Below are experts of layer 10 (counted from 0) of a mixture-of-experts language model. Rows are named router (the router's row for the expert), up (a neuron's input weights, with its number), down (a neuron's output weights, with its number) and show model dimensions 0-95. Each number is 500 + 40 x the weight over its row's rms, rounded and kept within 0 to 999. Numbers have three digits each.
After each expert's rows: "mostly gets" lists some tokens that are sent to it at least half of the time; "gets" lists some tokens that make up at least twice as much of what it gets as of all text. This comes from a sample of Wikipedia text that the model never trained on. Tokens count by the router's weight.

# expert 13
router:466480458522539497522543469468452489493538474536511535564473510542507490508522582469579423446599542526480529520492445501431478479488497522500514505540529473459532548461478529444514490469453506436554430522566506538481563475578456495555509484494540501495564542446464490542374475445514478477
up13:539524508468534492586532479504545521512449524509520504422524457456467491504398539504490502527546512581463513517489511412521499507520566460477482472475458480486476511497552504513468503501591484388475513552453533494564474489512478464540492566486506482480548458499517552540514525512556468506
down13:529416480505521486540439443502408503528466486567463540458560506470526495491478497499501508469487480535456406477547527480504462512504536477450560499509448553488536579457495425552563511484421512525524545506469428465518515522513542428556490633450478526562517481552482450505445546478519479569
up14:477503517539477512525434535486487577526496547421497485542602468436580419450480475558473446445489492484472522593495526487475512563444483501540494453471546492476467539470540492549431534538414509515480470414546525509423576497494484526515508498467539475490510541463492501458489511555531491554
down14:583448526517508515508484548434520515510484506561502508496514496565516493537486425472492459409499463557439533544439529536567543519525474503540494500511506489431516458530554530502486521518499471557478542499551489527505472544537486503529544495452470602533504500455501523415499494451607505434
up15:501464486465533491521499503515472455498465516492546498511490449502574546513505473565497502596512446534463507496513477549500504527513564589535529525528510449569488509461498481467517490510461444484528483447523459490474494529477474468476466545509424498508527503590538484488504450522519532544
down15:458529539473504440440445497429480431484468512514509485464524468552592498529467438459564506589401488468551442456489477571510522476477585441485526455484469530492489482486495435439442509543494482523443538466482441463473509466548473503451529550504398645515488474499465495488563503544541502520
mostly gets: "present", " 1913", " 1927", " 1955", " 1944", " 1985"
gets: ")", " |", " 0", "%", "1", "0"

# expert 4
router:534487451473448445542461557550486525426470563502479552521561427480473481534504448476535538492528485550526457555487497476494538438417491512496611554476502541434431447476504533479479549471509523459435466584450526476553441543500470558522519487439478488498583576464573491519445451545511454545
up11:550513561446472450523562466480417548483571558531567550556436402533499564481478504427531519496519504473531516505605518448542527541505525485514557527547521480528485522482537509508511535546468542432497524500455468506503537484518544455525523479504441470604519503521578561495516535486518562428
down11:537543487499515502458474473424517529535496552549501531493479514514532414473524517538434509519365495535439527450608492522497413461552475537553445428564554459520488388536451454509457567520477583443467533458541481493533493506526509446508558535579460556449502503502509506541481532545483508494
up12:447521517478483514516526516512501584551582498538475436451478514463448458554500605508590477429592575485429487514495475460455529484462478519541524389537542545534489488566506457521517554489516561500525436387543512566472520513474502480503489498593497446539489495527503534466490429525526530450
down12:498489492460560509461519598534500511486483469536562502532457535570428495464540482486481538570456546490536533477459449504504451405505440495555529498485507522586535494419508527527537481467540563443522468443499517549471461564492530416528443462494451440480470455531474464442532543527463460480
up13:457545462407507508486452467508464504544478573460486573498567561539465474527518428473539589486517553570587457535486485459577604473478510576521548483443527514469482512544505462544426519502541455519545502477579512490518502524602483490476466493451452478545532505454496508521519471453513445459
down13:571476434495509489542528477485508508470456527458519470474506538499525464490446443445435522476444462462456578511510437480485491460448505471442499486473479488537489478498542468498468499487484488477541462545548498521531440463508507574453453546537528565386485627489499533461483540480419525557
mostly gets: " ", " F", " S", " f", " E", " l"
gets: "S", " C", " A", "M", " E", " U"

# expert 9
router:496504449473508443476536535547475498481512547465523512558510448478526492516500560500536462488540485510447486509565467501512479509447471488459529453507538489488430445519557600501491585509505516557479495501494521495529536496507465553488532505493484474533529539448491510570435461494598518459
up10:508485451476434535610407440506518530443495519520488480446496479522575531498487548522469483504507499488560432463538488525500498447524566426512505563493462506439524589528518495554514478520502530484464505557479519559449491518514431544544512541511500490529465511540528567479413497442504491521
down10:480489422408440505443445493509448460499532546463530536486506489500503524514494493463465464485482516491511514524484517455582458575471466512498448539492519465495451566513454404516482587490468497516491474447520518467485511511474449444618515542490513612486601498536486482540569488501504480491
up11:527553506486466519511463516551485481471500497490479468398552518460512545497503445510576494498506574497438464510534505519531536512551506529483499466489503520498431447528521496513478454532475496474488545444507550587525507498479475475576458526505561463430469512412462471540474527590458388459
down11:513395546445513532452470513568546460554576539562536529589463499512553595464503464587519491538478510448466451520507579533524488493503499482485524505467520460511443494505531485535546496517491448490556550494515474511528458531505469482460470502488545484509435445544524446496483482533488520542
up12:498572450475485513548490578512467442498476500401457543535526497460466485466456510488556541489514421562509528533579581483494504473439564466567552501433511517537423426483476491528497493456595496489463450429488498497487547522497491558488497467504471489510491507491493515488547381519493512534
down12:542566525513542506523575508467511515466417483485587559500528497496490474463478536524558474537483500475471483538460497497477498555511517487543500490524528528536492504537469522505471498504498476487524508509518503428492532506518519584448514533579481811519548507492517477523487480465478508485
mostly gets: " However", "$", "”", ".", "\"", " saying"
gets: ".", "\"", "\n\n", ")", "\n", " \""

# expert 3
router:443452592531493486465586576561505508564524515519522480512502501464492475517526535469503452467525565488463412492481438439499528504470377573471519461487505514494462468491483561500468513454481495459473495426498536495492476492519517521464520522554461501582423561495484508562431528522544449451
up11:548550502517453508506534568491548549476554503506489519481477489551482475563456596459615464523521468523568518501553417574442517472512482545505557512515577497584438477519537487575487524491532516513471466476461475492522502562573548582556403480485526491526523474511487542516518431456520511483
down11:482519506524534482495434487487414489507455531473527543442574427465451442473491433503456452474470532552480468518511431530555532434521566556522481537488535489545505489516489485545461489467489494419479547525500480493483437565498497480465415439437369501508499485534529440523475555527486463570
up12:498554476514542506493551528441413546495494425467413446523497499442482484521516534475541496472509557517528538504479478432458541422421514467554559468505546500482540491478450412555511489439446507472555495504487427547452487480473483549506518474454607509476538536514468474481430449460463466562
down12:478507481510511505550561455475468511577509464538531502520458483543535570476516525490598450483279491482508482455456495503479492462521535483516514535578487455514477482395454466491534473527461441478497527504493494546507477486423497582478461467508528549470555547473481416503460446428565512602
up13:486525495469504503528518475492572474463498519474519491454557488504508455534475532438533459455498552534414477525553501495613477472518484538518483450537502537511450461442561517578486618531496518467475481516558425524488463553495508531543519437435499477530524469449561492554443517457568497467
down13:463495573482514474432518512440499471510472544537513501511533512459462469534519537538495452509482497474501356515541500433460528450507494531524511436458563443514467540471523496508564499509468514552452493565539530468505514550540538534470519452517496565563555517462540467515426523556492515524
mostly gets: "の", "ー", "ο", "н", "ي", "ов"
gets: ",", " \"", ":", " de", " The", "a"

# expert 20
router:442526472498454504548430462526445521533521549506484553471560497441514503510550517521511464503530584514537424558561431516504609485504495545528519433537513508520438392535460504465488501419473544472486464539467479498560438472546501518571516548519423424502481583515543503498482510508510519548
up74:481567533483527487538492469520461506465495509450514515478538443522407482494467462509562531488517475435495418513491422505386557539493388537540516482496504524514520455512531458468495482522489480498460444609615401564495513553548393552532501505488561488501479531525513531502484444541486494474
down74:503467508487562564526488462528482478510507514538490493474540528525482504443518476537605518448354473512493473437553445483463547552494502468604520487489528536534462438468477525430471495482508421404479485463584531533476547495555556503528420505500549502518486496548469477474523496529511485481
up75:445579528473516492534563471527491506481538469457553530589611484561492529511481532521487506445502596501465473532527501479517512501511520461486508571520526429514506528459427447532512459524465470540545493511487515478452525479494460495469517508557539516537489543538566479550488533539564449489
down75:512547501513544442591487459530434541494505476554532476515520439479482511537538500513553532509435485480494464460502471452570594505518468528522520483493519460453579456485524580530517472445497550485465459534461430551516491466501498520526457465550486525480458551460477518528496461511563438516
up76:582583483503563452557482487469448494434473530492522498518509571459473522580515490509500482527508511490506444472529452497409536512502498469466525477479521452544544472469464535517522552477497497539568496531502514532550577461481487528539448520492521484532593505511508581593534531518484484520
down76:448509498512481535499433552506466480511477562456521545492518528503541448553449516530513541501335469474497494504523470521556483503483501510514516462532494465509595492460486444475477440532517471495423535530499471533492575457443436485502407488429450531490520450515492491485534473513462565480
mostly gets: " very", " any", " how", " many", " some", " most"
gets: " a", " the", " as", " of", " an", " more"

# expert 10
router:514576539527448554579571482527549548531467527492489512482514438523555441459495537522549453515548424564421487589521550484434510521523439520508519494486573550501568533467539503465508568476501532523518460523537473505495491496488477596580556474531548448478464543462507503523469484453491498471
up10:548489514547533550499520500436477458513511529560403488574517517511451520518470517413471481489530481516535508508534503424555468447550534520490544456478498511412537494489520510476458542588465541375451471468498533487481451552479479508515506595532504504526475477485458507533457482542502506503
down10:462449513474441571429587570421545468464518434522449498546526505460439457508474439477502494477464585514532471485409487527527485549523495505473492424421563535528489550495542462456532524523472498562490524471495437496482455436543546551502464503450478564463454497545486513530560462496491507489
up11:518483557492566519477523498454519420529489533478558474531519466449575497521506506511601475447497492546490520563476462514547525540443550475515506470608598543494498555513484530565508561470466529553502516473453478464467533495507567486408502512481506483433558547448449514546443457465433471478
down11:502533513495490485518454544507432567452481496543524525510551483534495470422463445405516521510327476536511486601542462461533500521495493465445453502487560521529514512514467459429569533453483446423482485528625521560508529482515522527551501468474527525483478534437519473524529457459513512481
up12:514445558492479532482530516520547444516580481498617500532507487509464561517500498506439455516496547523426470557523421476513472544505472605469492565442552472524528516452509546501485561519533482471494417490509459500533573509578505511461527513553507457464574485512505461499476482459495470515
down12:547539557553480552527429529597535482475503514468524461493555515540507514498389556465463464510468473571480500542463492516531644489533501487592522497566498558466559519500466496494477498512540504499476506585471434491498508495484488488484565543490492518492454566507443488529532515537496518511
mostly gets: "See", "Rel", " deb", "\n\n", " aff", " remov"
gets: "\n\n", "=", " the", " =", "The", " The"

# expert 11
router:505528514538496533570487465547458531532455501450508511545484469496579432514496535489568446437550522586516521597513488502476537528496481568595560505475496584530449488463458501515450515479479478453466471533488572453507467489480501503445496509444493462543575473447533559543501527516545378550
up46:459520529553554478528613573545497484515512561558483501558502526472560535433449584493482531508520504540516554454490485443473553425480472535447498496511519470560444531506483468448521462406503459416432506423507437555499495498471522521515472517496554513489574496402495533510403510440528496504
down46:420481479533487512505558455480527420563493506472532472527499553470505484466455477487518555507528514492444534462501539475445526498487574509491429545538546506555460575530470501498457460549544538506501519448570459517540523526494588457489480524540480491520503470490508521529511467521501496474
up47:421520489525483481508540499517499528503543490563577491495471471506430568506521513540488461415565521564530487505520475498446504381478518578498538468493568523494494505499443450517565523456520523445513452511527482555543523499602445501475510490508541464495479525479523495431508471521523507492
down47:466546453473518498400486505520485487512442414498537486535531544415524503511488380494478498561416490507477475508469537410477456512405491446425476473483502519528503531479521518441505515472452473472496507470487537450459498508478558479592509525518545544463508482476520495479502493509505528553
up48:496563506503510483513534481529579538469465515459475497509453571551506524480489533473434539538489504509515494585484487473502473567456542493498493452435587532502525578499482476500565485510570508486528501602505435494467480476519579472511557583545518463524420512485536512491455552561559505536
down48:490487518471525432489438528415484511484422440502415518519508467558435452444505451560548448493378581479554533492442501528496509570469522512475543497400510512455530550486472508496592459468547466473563482558451472429469448491421528525527475467486561493463514452480465453505532550516509495486
mostly gets: "  ", " Clade", "\n", " •", " UTC", "\n     "
gets: "\n", "  ", "|", "-", ":", " •"

# expert 0
router:534470480468458446463518533535505506490572520495490478483547485473470476511444573482535415414559510513483455481576465469450527458510466517524556429432541489480465468507503544582493516465481554441493452535544506533512492507543476539509575482506492497547440470408530524525432519549596459505
up11:541456506551428548501526595520519570495469492459509456493485456457565476425621513537510489486512522544379502499521473488441533545461472465546548509458501485512509481459448496489488519549536508543548497505515517484462492522522504551509424511531433510440551502463453479570472437493516496476
down11:514468502550485498483508410474505536509487488404530482431501475533555564514557563457551499514362475493472479486510566486540463498472484543477435468525526480481460459515459532418547525560432461553477527503468498472456483443535480507459523539538476564479489464560492520436508530520547500448
up12:485490533469503487503585521492510467538461603519486468530509480511462524537463561527475481512519483425449456520481465443523495461475536574515511416522577458581434465525528533504496551479475522501517524501525490552534499488500503506521491523458463482483526533492501495441467546492545459484
down12:501524546468484541485501556520545514494541568527501502527530513491460484477545539524481525477314533483459455498456503440496452463509510507574541474521536436460477465507453502500519484532487579481492564494516523542528495552512559465467557506535491769474479485501507437438508521482517468488
up13:423567501504492496465541431501461505534559465567503489468482502504472524451583528425413492529504495548522550500571567486563572466535495537508562515494424552466456482492424541468503469542565524500501426424459526474522502578479597526437503451467475500481490463483531497465547491496530486465
down13:506515519451514462511472524507555510478522530557560440500558512540467469470465547489498487515378499461488603480511448516514460449448525495518509475554472489527524486539509481543494567426496516452468573556483470484561527463505566517508421598544463628464468424486460537512412453513541528525
mostly gets: " William", " Steve", " Mike", " Brian", " John", " Chris"
gets: " |", "-", " by", ":", " John", "|"

# expert 2
router:463448463551527494532510534561509512479531493500523539486478499455508526495460534458519465517532527519435450509510411497510525461496454589472514468502466528430479517488498504497509500459527539426501456540527562509518535458526532442482493484515569464538437540418553563516502401471567465491
up13:506484541483467458506535511494532502529620487493448490442514555487466501529458496476508434547529484528507537489482463464477552488497475503591498500489539435601456471563477501493506539526418576463408502512506464505447471451504456588540554488450502527486461519430504508468479501497559471489
down13:559497494523482490533522460511401533522544501501480502537542505514481476546513444495490485475347542554532551460510483519418466546487508501413413502526494503455540505414492423487405485519510543530488511489464525488488468515474473489537467492493519534590549511531524511535534491507518449466
up14:489557600509512488567463491476510556474525511490465414509507529505427502586508522485544526482631493505523498508532520523492498518517438504508485500471548504487495417490478522533383592495470498470517445460518516546454512530537435491469518501501551464496509552432538543456499511573551409521
down14:508479518427476498485489550515491539535528513545503522508514501565480523494500537462524490488490520608516400515491511506499500549510450489468603559501481432507428503480525501459553486488528605471475471495470497488518570539554482503464482454521396543517502514509526497499461544601561503523
up15:500495483491443461477472461492512484511516528494469450504489495480488473464509556527520464535514467485520427469499477549471505498517528523538469445501521508488482483518456612608549530522483466475498530537522530545532457568461500513539462549438492505444437461532543421468491498536531424508
down15:470570498522529527529480494482507464524526589539448520406496556542527513448477437520489496494487508468503487540511573480469535522419511478559466452467505440436446560542426484524506593511450518484456466479503526455414534524523429491427549551481469572516494526505458452515481578514494490518
mostly gets: " could", " would", " you", " must", " will", " tells"
gets: " to", " was", " he", " is", " would", " had"

# expert 7
router:446513499491484493513502509459573510536525462519472544573453464460532416512467476459514471446556506513487504532560487551502470529543450488462522406479560499437528516501503501577534537510432515480525398466504497496494495505541570598497445509483573477548564579386489490525486573502524469494
up11:436497558467547447540497568467545521462483507456540486502517506538519532489507505479538501473538518494454451483536432498509469510523533438410487556475448481542522539410403544537590437507444437504455548507480501487589533526469518529552489517498517449483503480527465473509517459455447466481
down11:410552510450592508501461539477483531474406518544511539478548451529480421484513545487495493530498552456499447450579464534478487465496546492481539493477493452562466455543578556534483496505508526545472467493522476411498475519487514493533352552485508466474499504536553504462490501495492558447
up12:416574444520509491503450495489410500487589540581480504456496496427448488493492497497564479550508519505497523540511492472456551489498466438508507488489456432464540468508437504512420534474530478533477468570533560502484510507504477446589558557448473478504524552482494508523441502501481455535
down12:477559439529499480543537489417562504479505519514496506544484496475510525516474534496463458487348478533551518481514469493458478499493546442551537490546524524429489452495518459509473572478561479477433478478486489558515494511543471507444509434502451460455451557500537542504531466526453568501
up13:509543462482462464542463527501545471426569432435507402546471545529529473531499530453533450444504585468519482486521494480490494567493437489486516526578516538511512513466514516581532534467455505497514461540444514526501574449487532541490519592515551494511546523447539506428468554586462505482
down13:447478539501523573468523462429474557497573446469500527447485510503592498545456455528457481475463542467456484498560474457515475506535483558452550477498571512456509472506560569526528547521539490471477423509473468548468551502537531560516479468489473498470463500501491452571490554439498474495
mostly gets: " Apps", "Career", " Votes", " JPL", " Genus", "Scientific"
gets: " |", ")", " Total", " Team", ";", " Party"

# expert 14
router:494518540496484586538507524456455415439580512504486457514496517458458465595525528466513464483568564492506500618489517438466547509499492495503516550488458528432484459552476485464477533437530526505435515476554523479486547514552546507482506501462524479504517523421482527503483508484488591470
up10:477557460490558534517492490518506506508514477525466463496418455454491553499472489593490462487550510468486473486475515460535474519502432469511581523523511502589543449500450558480452451421419533529478478459531470451526607535542413557588507453541503483466512494548550543482465528507524482429
down10:508514449545573550490496541557444521465502553490532483442564514518472530543552532567497500439482472543581513398479392463472608527529524446537531513467490545519518511493442457569487464538493434471486485515492462500469525520507482442486523520460532449439445430581529502534492527507497519505
up11:524481470483514468538431483491548522483465567552480435485427514461462454512484485531478499478544582510505490376481481508519500456481452544492551544507507511533505526512413531422524509479448510484533543530433497485478499484485439466526549480502479523471499502520469507555512543438530478497
down11:489565505564450474470531482464526449478414540468552478548459443430525548509538507588478528504525482450448526495546484512557489490548479528423514506540538525552516535587475489534515510527480494497460501529536523534468509468471415480502490477541464659550520442481431550549554545515509490390
up12:474447530445511493500502501496548469494494602483459435515491528558490505542467513474538459548519527499561522488589445525511496522469563478427490528586478498463520526565457445557548523566525525372517508548509488492543517521489469508437553505596527473565473521538562526498481481556519490521
down12:499405461508436515545565531496463458470501530579493445591483520528519587500549484557453517583484501497481456511456558452448483485519529490535524470584551546485497451472527472474475515495453523511603438471518511513455509499513553488451478463489583490498435498473474466429515467543480460523
mostly gets: "During", "born", "19", " January", "In", "Since"
gets: " (", " in", "–", "19", "In", "|"

# expert 15
router:532517493487503489463517561448450531554489519438492422482471479518478475472492525482574534510541464516503469582507433469475596507432440517547509486483485478502490475600571476491494569468518552521481389500440536515580453466558506473456528469458515482509478514433558525511486436519506430499
up13:487457444510539504513493438500479505492462479538527478510495508531495571493512561527497506525536526446505504474525528554459421487442502459417520546500538508505504532447514501505507505545426455522515542450492483533518504491465553590516499512514538490485494513560514435467488427452502521476
down13:542514476481447481540522478532542452497550480498525469487488507543507429505469460485508504597470487518455456496411548492560518527501462523484526571416465515450505482530419499541505478529535511502497507509448481504451464465515535525469473463504499481470438411582443425489512485520504502411
up14:538519508487393442523556532507545453437465469457502505476497498453582590490532547511494455527478498520482497498521576522515560474507555529478437458504473514494468545495459529546466552464489484526549519520503486513483456509558478517514493512497525474514449543477479462491478526452533451571
down14:495585538483510539497501580495568489489510547516491483507569466486490553423446529528485502502474519555534549524438601479526522504528513632549443544440494470496401579441478475478511545470535480534508518447478496536503548562510573508451460528503519543444498454526497508542453538475504518488
up15:439491428470513488508522461501465550553489496506479535478480486521400445539446573437493524492511474449500484475529461471431524496523479491540501474516532416455571433549488529476516477511497427508457464541502530419511566522627534559473529509461566468550557530478472472559500489480545464514
down15:555520509558510491484552463461492505535534494542484515516508535515520431546448502423542481414371519546531499460585489507431447440488539537523466500477466562474514567535453446440494496510507546461479532496439515528527527569480474477558565464506488428476511478533435481523536551526516509527
mostly gets: " £", " 185", " 184", " 180", " 60", " 300"
gets: ".", "–", ",", "-", " 1", " 18"

# expert 19
router:426471452470520502518482561554525486433535405474438487507568502429439461567527543442555448512513558537460451508475488524500522508518526578422520484488479486500411468482509592475385570428558455464523494498499495534531483566479534470502456517489523457551526520459502538476474491462577480489
up1:465538453436541471475497498488567595402492484497509457547561536522516445539459491518526481526517533410485540514556513535481486500523461466455502580529507517488442429497521524500516532455476542493495496442536537531386492476474499497512531435564614495447533498501510460466490478497513487515
down1:550519516485531502493453477429458470560478517438537464470437449468519456465412489470551507430397486528506433482518495471487490518421547477495453514472502530522463529512498481532422491486519482459528506462526522530494561516485537507495439512468475528474491459468539463522501524526406380559
up2:466499561533416452498479536488468486510458584466470475518457459448439486496502530516483464517519495444455472488513499430471495414484491498516530511522511554490554457537541514428525583516437509420492500413493513544529421484475509417531540498499538521506446569484415542531500523464546494535
down2:472513515536505439554356478505486486492516542506453548426444417480478518524503529516403580496325477564500495470496480566477509486481512534566415476467509481468482479550513510454469399505541516545519497554494451458509483449495515473470486578460478570514495508545563468531489487500566548513
up3:522609500527454457421510477540544524519475476576457506542519472494467532577500488499476519441500502461450549498584537441504472559474427466522508476488513511502516443491460459474568487452499540417447505532516548517533525444487517474527570515507448497437444469520432459463442442462502484575
down3:539534468475497542465490538508589507530468463535493452573441461458449516569572521493498506547397500535399482508501536555479434549473499523467482490557554487452548466516458521478499563506483483570447495409477465481545553456535503493458426531570494523437562511512507534451524458399468451480
mostly gets: " With", " There", " there", "With", " Love", " Through"
gets: " of", " with", "-", " for", " in", "="

# expert 23
router:474568501485529461507466562560525542472519485467476459540533500459488424489473545499466490534506551528438456570547467464438540522462501542517515484469560535473510454533442523471482563509451537473502508501467538505433536569534468499421489450493470402529538531491572550502451508580526468461
up10:463418464544484572493481571508452519441476479459449515481549501501456548548526585473517489519521551532542520579507428521476581430463469479510476443524573531483543479531557530458524526436495496493525485502489539507523466458556459493511480488491497471593523511389472492513543506509575500494
down10:527505486537479492538501498502499472467423484499498454504495508547530471530494530539527464436464479430472458586485558458531497521494514572575469505512546461456593469500539483553495570477468505515553484509489474383557527531441532513481440527468478500541475519536447536481473531562548531440
up11:522484500492458531487511464522501525480483561427473589493479464462471475511565514516487541508491508582493477501483509417489493501434440487558448437469465501515575528429552473496438466490487580490549484513512536482476486556485582504519542525529592507508530522461489490568416495501519461482
down11:532477437452463508453469459517481536500551481550535483519500516530522464532505597582455474557490475506424535471530475469497472542412477499481504491540514494450549520400470509468520472503531498522537483508567529440532467437588505590511571580508549437461555526493528485467420473470489505524
up12:507497548566496465599518590482511533537506508487500425545522458486436446453529547456509534443501555484464476480472460498496467496506400519486599449495517475442548491486586507500548529520436555504543511529524527435519460480504476521478546520489465458495463479518504430488546548517505430457
down12:512461473513430545558469480443476519516495476445518426538453465455559472459502579463508506491251512428484459509534546496458490527515495484486515575489552477504465480496487428517526495503536474462506497474490507425500498421486509500488464516520510487558551470498577489479450559480528523476
mostly gets: " and", " or", " but", " while", " nor", " &"
gets: " and", ",", " the", " or", " but", " The"

# expert 1
router:455484512547455539451465494494544499488534539470520495508477470462476442519473522523594504487515462540446475502515480485501477447455498538503517419490606541499518485494490520492477633480502535507497393510565579500503444526582391537482510511572519418536517475479462477486489514555552487473
up1:497472476493509505487592533523462514520527452494508490508550485495478531511520481500497486471583477491489502520503520510482519472466479495516499503495613504513434444496439531497507506509483530510532390509436524575494432476497475507457460488603453421458473599496564483500446499529512492501
down1:487506515516489524560533491475487467475459495439482384563556519442453508504487514465513556545530498639500480521589461527465516518491402503486485554491535520507498575531589487488483520462497533469456484521445498523586490474463503524453555558522503404497496531447474511438528574466522524472
up2:539488469508505442508531574525509512448448552580472447588495518533499559471485530505474453458507479458476463468603577537489505490506418548504527559443437490447488483407513486530520560468471527424476513520525505584566521504520495555531495555505598512486488536531555526465468445424434537448
down2:466438444542526477477523474421515398513500532438576505472470491500468536465535458465597434559421422461515451447499517491558514463521484426487483490524430525484528525490507466610526518511493495557508473445549479513506540479487467482555478470502412526451472506452523424463518499510444475557
up3:569485525512526422561497507507534510537549527452515530491494491401486545439463506458491492517484457529502478483511495463449501566541479484447492536516423480539534520513505433515518529507487590482510536564511465583539556504557471507484412523456505463385492488508578487541503478479462534443
down3:526534517543510436555506496559487494464505532483491497480500470429583514497513431478458511465417477419486501489531602535446505590516503453490483545467419511481564508492535462490540547503508458505496514513443459474438517549505552495540480510521511465469458476484507541462516496399484432469
mostly gets: " activities", " evidence", " presence", " elements", " agreement", " ability"
gets: "s", "ion", "ation", "es", "ment", "on"

# expert 6
router:452523529465482503505556574534520556481537554455549556552494492449516451559505538512512497500512562546511481535515457480477507481489447550519575443477581486496488423494519458447465583427509543490521410480499578527537506510548464480452524475502470417601521521435564476548488491516560485470
up3:539533530483413515543566503555464505482544415488531465521547509404439453548502520532475532546504507503504525556411457530549555649499542503504497566526535447572490405503438518486570438495510540517433422552453472543517540566562488500468504433553485507538482483536528505468472550473496470445
down3:501553514500545499484426575464555560482478490468529469496495561479531499484523495492487464534308523496522524514457502483472484482498490522512491527524475511448440502506500435448523434512556482438415380530492502526500502525495485477532498518491485455538490540442553517536503544455419504424
up4:483547466564519503406565502561529410534487546514500501492565512454546530457518535506504530461514534506520432457422574512412512439492483488419545512476476474475448501445451505474473480436515441446528467461451488560460508577534451452584562508455434507465503506458502509563467539446532470529
down4:494442425480449455480486549637503534500447473626533476482552549464477493434489436409487468506386582549520531498456500535513482515466490470486512488566416557487590550521521511475524515499473545444527471492511483490508533425472437476495529507489484541566502483516460490457530495466491515537
up5:511484481502452535504532512483543475422462452495417453513499414517560545483524475465528472456511446515505501563478501499439567512542481468462495434476472545545552497390465525434473490459475493516491508475614564491485481521467462453460581498504505478499572471526399408459480434502457414550
down5:466484511526565470464465541490575548471517414486426486494471482549439482445511470467540505499401446464505457498515471571531548487478436459447507499599467559500514527484530429469540482444559494543452583471491529501475536550512523533471487518468495508603499433524470489477470489507482543476
mostly gets: " includes", " used", " usually", " renamed", " designed", " developed"
gets: " is", " was", " of", " are", " as", "ed"